config.yaml
hidden_size: 256
experts_per_token: 6
router_score: "softmax"
routed_scale: 1.0
balance_bias: true
norm: "rmsnorm"
optimizer: "adamw"
batch_tokens: [32768, 65536, 131072]
train_tokens: 297200000
max_steps: 4091
Below are experts of layer 9 (counted from 0) of a mixture-of-experts language model. Rows are named router (the router's row for the expert), gate (a neuron's input weights, with its number), up (a neuron's input weights, with its number) and show model dimensions 0-255. Each number is 500 + 50 x the weight over its row's rms, rounded and kept within 0 to 999. Numbers have three digits each.
Before each expert's rows: a language model's description of what the expert responds to. This comes from a sample of Wikipedia text that the model never trained on.

# expert 2
It responds to: Articles and prepositions in opening definitions and credits, especially music and film, such as is a, member of the, album by the.
router:544416449485488494483563576525458484464534523451464477532625514534517473510529506429465410497614544403359403448460499489599451567479522538536468495455523389430503473456459473468494521470487502500526501539418583445564476525582426438512497491405474512596446551555520440490550440430476399460443534491470498469530535499494440521486493440534440461524450484541396517537551563507423393552515471490419477541431532543521588470521528427511486502540458520529532485478555485550452500490395488560486571516435480544562543430512488513475519525484533631458393488447519452570500570460519525571481544549529537468491450468537446504513590469529426585585493538595485576489517495562451438483469519440568537502492547542564503565458579432555382450514507481504463410487500551559543447406443476
gate0:445427524488477539684485451480486470447590436508499518497527451489459464430482592483463515476546564519434500447556503628519465510488514540583523506501535545515511566509393475490461453527493471549660417444486531588528516577497458448524502453481532466566502612539446554458592573428667480508583506419533534478475589456543482459535562535503528560477506451473530478532475512533578448497482535452481445453434507574506487479510548625434532486517432475494522487535474500502599495575474520549471524434504425506421448543539493455410469463524563539480458371456492505507547537466524546487508437440465511469533439530509528476422548494512445469507577494467459505489592490428555467422574529575505525456500496514507450523513518501465525488425525594508492542420484407477391447423413454
up0:493416609510526507495528559443569405487595547490553527404525496431462482491458550439386546480517552466493541452483431635565413480502470477516577529419535468464530456455540530488432435471496557469595449475487513468565435568502460518440493451575497458551491592532448469457535500395570459433523544521598432516575555530534515337569596506476469526544546508574537497524472539528565543507378627457466404418473536527512485418472526531384483498494576472482560394519450525536518464516555547516459468486606501508541494428488514460487471407461486496457424513451469512546529546540534512546483405451542478493504445495437498517526517426523470513577500531525421508540491515435507440505560534439530510529487507633532506516537545494502509609493451526400494537580483487473480502491506498
gate1:538504528559506550548515452503498517495515511540465688443457450525447443446523400431494531467530524629575516475475441524488574419526487487540520425502532420488514485419409470495522528516486422484477456500552463563507479545547537560564487519435486515587503581447438511474535556503548462414529489506585520614410467491497440529536409485481505374516538493532474507546388522498516459528444491533566532522474472542511582582484446536484526617487462391521554527491418496408588499632491568458557562548492464489453508461484470457537510528541533512576429446510503501446488497509550508528476419432489548519549539538528490556520478557520502380518523526565470544561492367431499454482420429471630468521491457553490481438532439484491417511577513475508573482443541482521412448491414532
up1:462582432491464589483452468385468488565427447497559460562501547490561506485497545479516561500436533458462478416602566518440424561501481459540583628524408528538431493506472522533450398539496525531517486433519497500486514506397506424482457452576517477480530456584480489456442498481523606511497526445491566455510461478520477434507521530526586594504512488438580474425506452523529523416563497526463487420466548613513516457507498452618451434532595474473476621496522515504506552458497405507468495470578488482432503587548506484527495521519471423531560482495511513571527427494454536417568510517577394473484518499494466556415519430540504464484479446400523423492459508557527531542547503543341532542504560470505513467513459519510642558456396590532558525505467415487542458561555527
gate2:526398461473468529497562545513439391645535485477533454464492524553505458544534438400502453531546572493461473478439451432504389515526540628560539532478584430435469476388504495583507497457481516493541498461507454537482616535582495413525493512399597459555549577540419494551547448533507500494406612494544537491518558473499534504421461464547472461500482503575519455503495537473474440561527432502467427439479484527500548561462480485529411453492583501537477510485527639437516586475547478424492461497515411479420513461620574494493427520583476596538479468420555486485522539460471559559556515483574410531459497486444474458501545475513446529557505449451520487454494396568535510510458436510434481518493544457588493441487545490577496600505489576568494465554512540495543432436481496
up2:430530514579468539637532515514514505452551524469461445390471397431529520537452510462505512537471502549544553558538422525495570457491502505487551537488438551406470547519435576506556511491472348570430499436473477516432475541455464489514578515519469513490495575506455481495477534466557545513468431536473493544449558515514473526591579517516465564470529444493485576504528558548563573503454423533484448539488510440487474468596388552536588557445556446515468414504456483467485480525624521498490503517491558568576410557494459478456482490415421474487551562460458399518593491488445356486448499417532620583517530394457511450395499556469442428514508472523521519503541502489530494529572578480465471487480542543530438454511476424481446503522477463598580570429412517514554503598540516
gate3:469501507471518622511509519555501496501481470401514535446587426464380476476602449476498431551587496482460479464527517450493431466520565551534444434404507511500498460504543464445484465531541532457663446500554505495604518559467519467461509529422406445560491596537499529414566513452546496535498547519567522485483529353538545535539535554582506505432587495505439399524450476600500428457569489518556444533504527503542564562394405527470475498622460479574559520594342502515470475573419601487591503496492484533385482468499514511501525481573492544525475510482499478480585596446543470443532464490557483521496450509532438490454438532458470463541468524500533480400563479535466498455521470561506469522479472473552420495546545538528462534489487566502501420444467425501461471489490575
up3:602509514500483419471517456442544485544454420598491524498374537621513529650427387507463435493520490531494586478533535463501519578546373531364508498490497560465541490439538453501547504494417501489449585547454518455461495542492512541578452499514432491464458498540497433477495552579459477444470469542519563432467475532490507453521485437562503462522563519559459565456596496538421497581492520527522522493497482504506498555562466550512629506510491483414544459438452508578536578444490540503494521569474519555469532410451477511595490488578411515504460438492621577480501452444499560480395498511506464507514497550426484536561609447576473515452526509483522498471548514466445497549467450556521434602513536573484475457445496485577431506448515414478509394582393521505469499528477404
gate4:572490517453504564492493519462474351476476523463486471587604449494425623470495460474508516518533474414433509468484554517507426578422572574498486596471426536481518512490500457471562465651569475519416547497498519437504498549609492425482503442409465505474547514514509500518435462531443415486533481564419458462499415533589463513498571395462542518480439581486482420523601571474562497467538579462426388587441606520530584502459495523560447485544514507491552485406525484555437504473475491559474485478493564584500529504558503500428459546508415448524505491446578512541568502492428546493472506541499475457528487537569453587526581524478492548457416444464442539513423419475541466476427554498468523524479549467524468480449535410454506553609537443539469532540497574470569502477524580
up4:478353539429549427469491528525492541560523423496531528523416444606474465452522518508427526456481468544512466513560471483439539506526474501578438492506502470526436453514530435579516511462404478395496486518486502460537513433488504502598467565495486542506500550504438468487410599528508539442498549425448572515546522474490534532531544568571509507478501493440535491550511463526398576484515521499417532489519409422457581569606510542548470509582509537566410509476525585498390475464557393491435657520508553485484448527534490441628523523458452598474446447436543440531512575557530506558548476522517506467626460531596551465493438482439468453537496565467501471501635497437441457509508484490452471425447483481549517460554447523570448544406508445522459562409551487466568531469541507
gate5:526541478492557478499515407466519469530423490521456536476506562538500436565451382605503517376511559524535538493509488464551546509555552584482441476464554509446508500431493440466420527500443519388442405439560487506482502461495548485452457524557498550456510469481449410529466469489490566483493588566501437469545495509599448456442413534579554406590486536403508522476567504533424505507563515498531506538489501444495507466540444428558421452485512539407575455440618592430502436506547491560528557551601438434471515504561521495515508510533503536471517593524483473494520542456486570564516497546473464431452554568421504587482515518514507475579570514461462477601512530452482619548480490526612583461507619493456528457432465412436397500473480542547453467519499390447509523589470485
up5:492494440442515496467552461533441468499430520568485495494551560514493440500489466528566442447532583465485513503432409513606567467566521486495409500412528460423566507419495502451494567417441528436462465505591535467462497472490530473507526475509554545598505526549492524505549433466435489435560658567484465435535477467509443495445477462540493501572444541463500456451592613510440448528506497500474429514474451471502513479569455405523461455458448536505577414450567519410530454556559470592498550477588437446552465538572525530501503517544539513479504561490544461446454547458531489608490462568474496448478521514444468583474474451588398517629550566587510441481498520475514547537528429560633560505528540500544396439416563422454406517424450544527451517489542488585513537548545479
gate6:574463516449523453472508489562492577497402499498471519491559497449534474545469528518490419470410411502372491549455514422523471484487532576546408393505476471513552513447438459458428609574607605440589496528510486428490490480584455457511513447499426448580472419442491557482565572525499547501490406519509519457511386503581561505375526516533494421618442499428442427483506550510501507513502536529450516502568521461503447475425535534467473411533428572503591478466510562490528579516440462586486517459480493548587552427650540496479547517518493539417476561506496595497548565500434506503523548538506577440545555509581470481576512461444481543484429579474499521518497458474452515454472458480555543506551491436535446546512581524455506417543461514517487539550491548554454387524466495
up6:504493499474467454508501469478458511443372471486444581499559542558498463584508499462405493449403419526411560585508515382565477554468437510544473481478559455458526520462532446430477487522568454523447549534484530470531515489569493510470509495414508533495453425490485524460489541511491500491480513433551483488521490511491497390496451544456459433646558503518488473460514489554400491448511472501433576552485521554378463421507515526544455425542463513463540465450444495581489484515489506512451539508498552543547447475586548503627524424642563580498553590461462486588508615410516497522508506555526440485493518467624534576546515450427535539568406521495468518555505469616481461518416574437543475527493437461554504572557486547600549488616520502531441519474471545549465445391452506
gate7:480601491515434447529508532541572512521481448568460503527466410471493479547481512426566570565471526469443524420477525521459464540359605560591500528530429574419573529487428511597540517448529415593550589474500506529566434504524501541472517456455560468539488448571449534556520509572523472552488426486455455561412528453512498504473494465379550447494499524524487528480458465567494471513444491441506495460481549508417598476531478523517475463464519498583475472509494510584500555467507570558572481416453403406575514523527583509382377516484509499439585398420441491418468606510483506563465448554466474514446570480613508470574459519538507525418452542526483516482498516434504475605548486503454583521441511448451497515536403550523564492467486561444512552440571454445536482549520465
up7:519499491453530489493567580585572413594590502406465488545529425492586480537483474538431535455508492584563550488482551463520567578531531497371372585487489506520489441501424459524526602465502540530500374518560469424445491476482444456486524462497496429430506486434572479526591597445493490503408514579546476473523525395530467410472437513530499538591559444498475445480459554589478482496446539481518426547546567475567461512443442509446512469487514528486507502527601457479488524551430544486497516508508510557505552591476482527482481502566507539608519541494400494430497436535425443496570476404520514486437531517415548424455460532554484527520472507455506522403479581437517451547476489489458481519564522567412556471523437564442551566472454508492468459602480497642517508481569424

# expert 5
It responds to: Prepositions introducing a place, time or manner, often with the, such as at, in the, from, into, on, located in.
router:498413439464501497502510503522522483554461527463492492558556437572569443491491420523504529534411522405401487448511489572416573561540613494438455482484521506517459527548543439529496578471474465426504510577501497436435540471524478454457520576557512498420483480498476532571505499594444464525400557465514635492464454483516547512562606411510438553401460496503497530543549553514411430568506597566551488502521494393539501475574533480476509507572469554514469489492553509422507404500490504540566470566430506524438433504463435545430515559403498531483504459487491472456470423527448410408340491513459568501537580525520428572539568518557498513427528539461527538381539564513467512558445516491486465444427426505524580521428534448456448432500562504425462557433492434476542489444513472
gate4:478534436553570607433596438517536440582410422503465502484507581480498412577587424492477575527495475451494515481508530496539480427454448569499533523527498457488514462453478457520442424515514535469514511554530557576514487496447515625474469530533557490530484539575489526466501535497563494560460513485430500582488481502465511476462420478466480475468484418535491493489526496448453571460556529493489414513549329478386455501481503559551437387569521416473550567548518498518502547509558479556520430534518499536578479520519465548588621510552540536454509556430490507459469490536389471528419477489513518526532500572440531440486513439528476596455526405429456472502500533622505435463504584539450512542541578577473559483500481589508560580501446407558456490469402583424382465442457478
up4:452517520450474371566459566563488549457634595487483523514527471534518545483510571491452473486493544519468464503539425517529482454525542436521526494482494481501533492536471497413474550499449510619426510421443412417492439460506456461518507465449492453498507543432579489456466486420517500490524514587447465514481518433529552465401580515480564428539515554541455494420404515502521475552443490438473536482437613550608530495415556468454574550467444539462518465501419495503574582548441593474420594472520536437435607504525529464428442476452540477565467485487507598606594519509551577463599514537521532504409461400577502431593491561471457448529461514549537553527517510454465496536462544480512446538503526469522487618483497370461438487500575471518573453518557430510495526490565499
gate5:543509545487504546434512493465491582465460529547507521614522502534558526508433488478491433436463446411548535404474550475574502518446409545454485495522479480519440409519526441518536461555620520506482608514534495557523456425523556445532505460428532398496474532541492570499531516508526460538517471507471598498323416482446570651521555541522474457524460501385429551574423588407496414485492480540521603521473503563478524549579477495464476460585425469467496500502458441450521488514419532442542488464472402461486393470508622548552488595477468473509567572553438566599467520445531470505486507503438545546603512536499518476507490469513513520539558566455435462447426484509543490568460470446508464468524505413549508482480517493511522523421554528496504522396524524435554508581457570
up5:516477484426385541508493543405476540521425523556457568506513493455512546473492539470498534456470426499571513523545436565421542487493561451416549490446537495496424547566475591588605347479509499431476518423542528476516578458445533484433487553569461568562391470548486497487543513482532519544398456418480461512529497413445381514512490468526467504455515416531503417479463520496539480482552531499418484492423621482485533499494442543512487460523463513445554539433391534453484589482542496531482458522565466553358456570501540513563621505486587560517518566540525536508456545589547564599520561553556431512468598436470421556490428461479478573520540467583539539505539455406458484448446462575498566553465505501496490448503473551477534455514546522446453554439468540541495520526460544
gate6:382470536513446577476494461516399346480464595442479500477532576511476546444628442554525505504465510472415428535537511478498464487582497488598471582494493532519456524504453457537526477500489527474540442564452560563493487444596542472453517552535491477498553559421443479448531501473487520492521500499516433581446558433503494447499578528507508534461507468510545604486574537491486444599523497546393505516509514469469536489495497514425485603514562539550529490520499577556457401535396506567490476492426505534503506531449441559538460458513443526533470459484437421473533512498486486493421525437543552471565456500575477437514636364389560546428461517512547560531540534503441496607410536429517459448477464494505533524551584547455573488543580470552467508442471475539545338422503529
up6:437530481514461478691506422451513504488487497571495516494413511496401535478585418537558475537453523579467454546490528542564507530477463503425484569490482469589458564498491488478483529493443462457489510513446466523453462552528584560487522470524481493572455468583529533463509558499454426546566414540523556465536463593534510451533419504434484414492472466469577516492578376439460534527508567544510530456552384490538484488559393530543571459513495435447477467488552413492490528490551506535467476538547500475418427575441457485513568473520525340495570455563464573526510424466545475494448475533429598486454538491466530507539523517459524560524491523495403583463492579482551592484577389531595443522536500594480578508463407501407458494493498576545545490416539489570481500486493417
gate7:436466435486448506452535503563493491509397462526504594453407416462469568477543503511450467486530525478443550423481587514562541450497465522486436557465527463520571478461511547489403452568584485455530504478453551511516556435417491635492472452531590527554449525564531500380490550489514557489565480532480515537433486428508451412520459456562548564487491477466513463531529466511453540487466511533581495469531445490482550550559364486353510595462528407478470556515450558506572550509476493490485489557507508510440408572560464490501556418423444514513527503480567567512567513569530482499467526504485523504502596495609459453460488531479548620487462400541520493464556493448436451553559467503563543534493521605469602384495548438371527516477438432542476510492550565572524435441558509
up7:397452507491481554283560479460411530458516514485477560576440615450434519459505494516475520434468526544444544515568569512528472542513503496556497511506517488619654474561621485446433554493511476507529536536500536498519497526562425595551518517478485435617541502447504489447421508456368512490415533529489508472448491456549497492408535500447509518449461440505463440540561512538463465440495536501549566460499521499537409548464485560511481557479464444427466534381510490513533526498474432462523589465478539501494489510594546447507560438544458595506483349534505437511570499455452535454408531473485602427549462480497541501520421508481423606472532459469523526501461611508458439538523500501614528450592502443446531507486473514458557503526548517524521531513559515504537475454519518
gate8:469523615499512436448495373529546450513516487473497526554463655462483519472439508521527474504440442488514513571487477555475538497559598438543465472534412517387440605507492547419452507514538516501544524502578450502543478384472469448490510512535470492536619472551432582494553563494497506561509554467457537503481478431475516559453538501509563520487399567486554510493456469497568481506497479576413583534451476444450464555519500453506542465438469557491474385556492466511582476543524420478444473488666480470508502439449560520438492524519519560536436375565453518446470527481444437494424493519406583494613454530437527517520529414473577475513533538559535504471570465519587531533437511519565452556463476435537516475475573478518438537480509464437491487430596482503610498591406477
up8:525551520540431477563570451502583474499553530472460451456648476505513519483495489524561397445473522422469611419479530503551453460444608594477464526505376458394441498467537484487532460578540458506438555489465558615466523515450490495494501509433591443453535471489510441454509496558473452501460488510509504478507491582528483521457584425568434564541528519486555526444462524405485574487523511503520522450457603572523444469482408401451540630498500495515444469494458469440467494402551445537532542499571518511508487572499533529499506498470528496492505624437498495486460555426456527504490539472524569461497524556544454456443522377457520499436440571598508602433491502450560401627529502484504500392467469516550557565525475429563493502479532438495477455475475580586544504565559450
gate9:418497537575529518501533397477357563426491550469472585567503506461513541410506509441489551478482583571512481473549539586570542478482543546431453595441497499523466528482532472484532577533502484426579579455446436508474437490464520442574471518495565453573537522507497590406524567515520562556493536526475530481455401509533567486469426514535504461547450514471466519491441439496479447487484492589597574393550530488502543528465493461436466410552499451389549464555389540577509585480586488496500480574493442459495421536479478470477518502546579565418474487501498547495521578520525496535457515498479521513465579627506551437505473483481471432524535528545523480553478466389486557482456389417604472506480445601465435443541470502452539544459565555522413413559426510412509522461502454
up9:479508454469534539480547572501488593570465510402438445532506451494489485456496569531453500527531620542461389458508462598606493498487490494412424534460494515491442516560501493491497568425432480485505552516447373411500471498423516427499545437421559485541484593532486494542560534536497533614509571480448520503499481470494539514540510415470548489529463500531458533505420430549448441557491490545575442456540563486503416544452557474458392431610523478513607505599541593526495563443505495465537514596464506610506547422583443496484531495470525573502520527508472533498509521575474460505387563484506503538448488561571460427501593558561477427544509547570542538450532524512483423540467508413549404496526505594479419394529569550461455434434441496525468426445483466458471504472500477
gate10:529503520466470569571484486566555535517477551537481429589547426483582495389472520521566375502499475454458552449571548508533467571544457419547511488483480522503554553484446518576635464491539625540481456408504461539449564453472509562531512565581585510483487475530493454582495478464487489525441434455469524527552481448590535536578478498472547486491528499482541517398515479516614418534446521569473465507449499490466376427445529468395428422538482496500515458494550481486493403459457454602540505456464532494398525557470587552476544511477525488490520502494492491560482461479557503514514495489423553445560491564556440491487460499477488493436454502563496479554551582553476353452472431449451544525620423423481472510501467445489496518453587475479582562543489570448578465368574510
up10:479545593560521440512452510465436524480550452476533490460482491556491553537549471473499556418418504447483418545541478514467466532599415412522551431549509422519544462479546494479503481484539427457506536576543408472497531574506581562487456560461486537530428428537513508467572541569539527470627476472434507493600555533530411468534540479474520450411468461508476442609573477484547444512473501498563441597498569518465418434535529503507544443485509486546516548490529581535422500538459436580451438551549495512472541531621471483488452534468468404562424531580493479588451591437452512494557466508491396456527577548501519485525508537544474461570545492472428511521503457535628403473425482500432512464443534538518542496557456503490464507553370418472459496420451400529590463599442520
gate11:613429478496541477526556477495587596460549526462538581544406546533548565508443525467495480439422515452494536525457527556469513644516457462550516410516513440516501499568534500499516464488509511489316471496542486517584501493507542556554473470527483628563466473569503470506493646422493421374557440495530528501552472497440459515501507419506479458528550458523518454455518545556515482462423561564539592465500534498456611509509486452466535491526494521507544437503477398467476450484567527408539525567485547520425461351458464510501606467485534545500466490492528426540453419548470458540495445537426477441505497459495389536570505546461506416547425621562406504507570491552493543526498446562461411512494477539497512474551521448534437490494556425532490486496452542478488598480497434
up11:431555436495453485438502534496476472434497515439450470449543506525536470491465527549462516461494489417526436561510475443579516453603560532452460517479444556469595378512452543555519579444496453442496460501461483496463466532602442527435517534505520485497540467495489551523579483482454500577451503561499524529494494444527548541489464488544569636534419475496427447415465509363532573620524376418466508487454481420494410507444588524553460472455460479401527491572446544450477533543506571414522454438519445448457569510483443529447541555487548513502529511541532525570517586557451493544546509574548442582407475476555579482478468503517582564450573481510510522494476509485432581522571482476534466557516544502530524647507515393458528550539534447415502425558512586427471575451569479

# expert 12
It responds to: Articles, possessives and modifiers before place or organization names, such as the, 's, local, County, Royal, had a, in geography or team text.
router:585443519455530476432528495533540495561549463450422536492555487452503516442507507499440517476500391570534500541499415517536524488563561479516494464504599494455533505518468554515512590481468555504400480406434476455510530492589439539482488572545482494554531455536544500497511621478423387516485490466521398468564478485491578514454507442451506431492498519551547441478481540484498514534487494395536455462528436436465526442430583450463494580480450560392431456505524575535556500518511609426421534495455444482625473494467494497505526440588517508449501503453485518449582608554435475577462540471498435501514513416501483357460480407467440527550424506505545516435553529482501556443528411462510473601463598466484502547449507493408601421469568435439540514536494449392570514457593482
gate0:518475508472529532464441487461416418603431561564494633496376513462385419550507464502487464463498495569537485480449468520459537400519536444476549482446603577513558452458502536550411522527458488489448472460606385478522489521449475496523401524450503517568569511514554575437519604433485487488459504486489531529477459471496507558513524517593562511545536461482498488571433423613509564478580567462529456467484553491455534557513484546488418489451505539469581582533418482339612530509539458486519531581510449459457470507498450552458534512437545537454473454443527532448523489464477412490557433494548564457583439522518520534464501481523402474511435505490555539561448482495446467540504440470573479457516549471554574505517526565551497440483534619568555469393425550478583511529493507
up0:531501516547478534527558505565530612518548413414511438534450467577554503449494480517486540561549491432461519506562504480531406532427480540557454487538442501580424581495463403450474448486616495502528501562443468525534518467520561455417508452468448534429402483391425422532494475576547481493524507548501487529546402447526483445439534492539521567435445511539534475425565570351498399490455438536443535513523476541471461467457516495534536508527486444545456549532541576566444502493474610559541516467477586537468567466521507356492583509605496516619481515552427419487464462469523567482489467568517485530494528505458479437486494560510498556459590435517517476495559487522513545505473620496448525421558409552473428467553519432545501550531406452436507451610548467532470514567500470
gate1:477450491433506476487509446518587412522445515508495545527467613541465524456469529481552519505445538587480483517555556477513533541635569487410481439494517438527586541552542560539452577501404515460537445486561551576540480443507502530485496454595521488525526489493494463520512521537503396531407494524516426530457477438516484462437429525513403458452521542537559425461550512535448492546477564507451502410548480526478406454521459518413489492450440693413450410502514517621548552536500611530448485490570473454545477486422440543527422427605576504482492439454410521435545527474422512483550512519576433516511497538475408427485490494512518559542530450565445550435542561412540495416505424483508424531539553506423572582572513493424535522539520504521499530563441437503513502521536480
up1:493451486468535448586452521564443467497570492427580486590476617490587547493522466592484487451524496638588539423516423491488456406559544473439495460546487496452446565513600536462559531447464453548531460466541475485486496476519520497475474572447484496413550530489426467548489444578542506549386442569472415534516541504503569470475456445463475569531475533469542527494507496580434514564518460487459450483541431509529376488529448586477584495460473520546498486505602523523536535555509550481514523485579510466426501533396551581435485502543479451528531415566428428483475477465382428523471488585569584582497456492481426526476426439450562480506528502558590504474575543387494500562445482495482473502538497459368460520528395453466566568517531485551525537444454510527524422526566501
gate2:643530517486490465428483478494550513477564386513504508490580487427454534515598512531391592427577592567452571521515483420529561489515489493475437452411547540500470455560473518562499553552433492449418481536510516437469440502569524526520511500596494508526513421553516437548470472498381450559559417509487367440505509525455501484478597503464575495503557543564492413415462516489471520526583452410439411459528391366501508531471501486550509491509574474472462596581521544516435529527520473570537434436469512529499471545500485535527527510539522500462466460471485509533457516456471447609445502533459498507549541514574477436505517548520517516503566474453445587442487580485488518523601556522480475507537584582500415407457467432497465484434547393522468525543579550418482564518555452
up2:617545494465483459507496458529492429495429415579469482491515564586424465552534488514492481424478557531522466463529506557466540375471606539559507494531455600502498560480453453472497521531558364404439596555480491500486512644537464468472449507478485497474488435511488445565471512502447461588473514554427495489486425447491500464531490448476611465510511574489601510482463469549457527390497479408457500484578510486495518399516581459590585473471603508503486470519547580503504467517483620520575540580480512470520415523481518438505496612532490404557612509465513471512506595414451490449567503532518415474473552403473496497548451485485549559490551502444512513490454530421577504526504468522442537627450503510530483528470530480446488525457386507505527589535488525436433412493500546
gate3:543486513503447431408550495564448547504503474461479498476548523500574519406491623620489523465470469459514597576529443519481607456469484403473484388499436482479574502496488453575477494470541441428447441391381565489521444502551478522501467588545497456532517462571458403622440554502539474435506485536514510512516445524524480563426511433497515531524430481499479497483473515468497414476556500541528548459530514473407447433502516451503535501582475556557528469457499462522574511490506474442606541588514478501505404420421510446392595533445610516494502508488421499480486553445416530600491507599500520495532465511444472481557529516500489520533484522551517547427537510485426578520450511471535428549456494568491531523552573437419529579465509564479533608543495566499606579390509477
up3:442480542634525550531433491511569456437530544482510534493467526532422450534540407503502440484493547515498453500439573552529447588561419551558503512515496446458508480510522464517556530512456524532535624578555442497475438515516541501621462382447569564543431513482386467520571432529474485432578520485442579430557476564461490455526359503454508495498501528487472517528584532499540564548476561552467469510571504523504546560522450579510509452520544527501446452490599476448459405510452432492431485510609500489543598457463462544582503413489453428518478334509471406505514504557482449508493499483422469506491532555467531581550531447467471498522514501434442394592506483513479485466610537584516577463593427493545420461485449510564493544512494421490421493504425471494510537471458523
gate4:497510598609425551430521463484616468480524499523445438504516443483527431480536457462549552529455417517592443523425437577490598462541365455537516511448433508366553482502436544465620511434552506533507477551457527501482482517492490477499478544594534462613520505503469493514490530513499457612556410586537468569517481495542520607466485459442521469542519394496506448470493445478581521544513491444497397399508467415444469456590544437457500519521518522467538467443490442437450518420545498488521565519451534533558529501485557467481452530543466465435482534373455481480488495431461463504532413603531497567491501499587506576541442428520548509487492505542463496560538526425460465556477461520522606496507514520617538475490458581482511578460473397527488474559522485492554528472601599
up4:612476516537494579423504437475525498552475493432428437484481492561540489594440470560481519553454502534506503498468463601527540464461430544526496552436484544415503544484489575482582563447557477544472491473466540545460478558565512400489459497514534448580554395494507408543498500552456479604579442616499411582560535486537475577529515428513546513495476442399513419477540503542589522518507482516461336437497506482438486483577521446417553547554490545562561489476618428419497496420465477471444548449485470564602501489516508528482467549510520512469486525436485492441518469489477482436550401549556459459470513524538478551532498401518496424375529430578505483533515484445481472526572459444533553482558541550530517474526436564501501535416498470535464424542461584537463458413583602
gate5:466552518497549503534499461581481392506514509436404572473470534470416472493458540400477494582445483537417416435423550557573534551566534498571554492500523528408595481534443477508457540552505502560456576574532452541462558483488485480409469617536499456505521509620511496490497485476490466505509533452580482561500446474521546515520572519480489487469475484528506492490507505389502529574462473506500574476509480590577588550409557529473436558452478472476539566417598594458443508469486596554499477549466479470548526458524574482518380579551339520601504479474533455505497476423422505457342479491344424493435463532576444481468573516444524544474465537509523485555429457486515448490527504579473494586408518487528555488473549507481536467478519526554536530424472504485480503452516507
up5:515543546516492508499477546529491551554524480463510561551388439447374467521513490486452479490551586554546472486497519517432542508601528493602438434566573518492517476507477518481441449508417511570443509553531445530511549464451559463498480507514532469543460494457429524514432470630565469484503474473498524516546474435513437609612463527517494555501519526532460398625464444340577439483508531438521553472504423484568434547426544535471541462528465521545525595457490643550499499522573578543413508483537529498432460491532479492518463510600471469523465467449519518500541437525474482549512556520454426578476543423456525509503552557459394462524415482502470499426474485429512461426532514538506504545369527462646478552459515612545541483556447482520489528424491412435526417469498457
gate6:619466461556483562434548521501431512559500477504600518605534571543535496494588516518473585522434551477542544431646435495452534461417523557524504559464547500495395496470466516403542535437516457456491501479406535443547505531493509479473500500505521522529515462499554519523504507478547531515447451508449564427582467454561596446552510455408512503495454466539476453513550470516523502467468667461613453474481463425481490401453483537535485458481520479433469493447541416426479501597540531403490418538425515419467521467517446527545587536512472373459566546506550479500586477536512472480464482440483500538520557552488460526565448450425655416488608463472453517496540540492484502486456561545576599572389533484542435481520513389491492477496516485492489462563471525447515465572498469
up6:479437563476512488463513560500487511540481448520552462595550436498553491565494473545497587478474482559524562530514516475610523460435531531558500496512499489475455444480437556490487517545529453572536529427485559571508452525474471468497513486543571502548556470500444401580450498464531566582461390551425573530461545520512562514410471509553559487542503417479597520474443432566548574476487456390533454528396458567468534485446481516448408343395531489413472495499554432583541469557475518389520647409420493398545500498565472464534585476498525433527441626464447434501489536425529525489529460516527550540527539486476497478477462477504510625468545461504553510499522507456542435582547527482473495493471655490424463510468558506527506513487475487515496552474475411402485514535486429
gate7:496600506452572487445471510505507429538481450328498467471511561554476519416529571482522534504529446420509452458479509503552454403480575461560502452546408577584517451532484524489516514523538477654514476525500509549509488470581497449490458497461533445448545561579480509509527479464525514432489550441545586473524454435597459472531556509507510416414456527504509472526436462461454441507491509525543505490485457507555474512497553501465538461599445474547498512512463588470569530573494642456535571517518530490493505611556452469346501405549447476464514463544512458395571536458539539615659456455493455444566465483502521426483512499588539467573491525529555453447503601477474480499487520467375478493514560525511453540435479483483511430543403414475474546515533489472447488549594459
up7:444458460384418437579596490498437445549543544447508453433572552514533598507505556458521465569462511408440612572535437506531470441466488635415495465555570454556522535568440502442506501507541506500549539371435529477474494430477529508528522460448462424501446537457557518502508466543574490554391548503517559500493494547490490455489434484649514462472465490476566494458504548567487490570483492370501380457549535586472546429584503527506506491429519496570558476511517533421495538650546524581525477443488512542562485483510558541403440467548449517481482514520468490488539466492476543531428589562504427551474562534543469442495457532526606501530521609461469477417477475455444462499498544541532472446488527462452515492444497419494483533505513591553463509506442452510458479597418470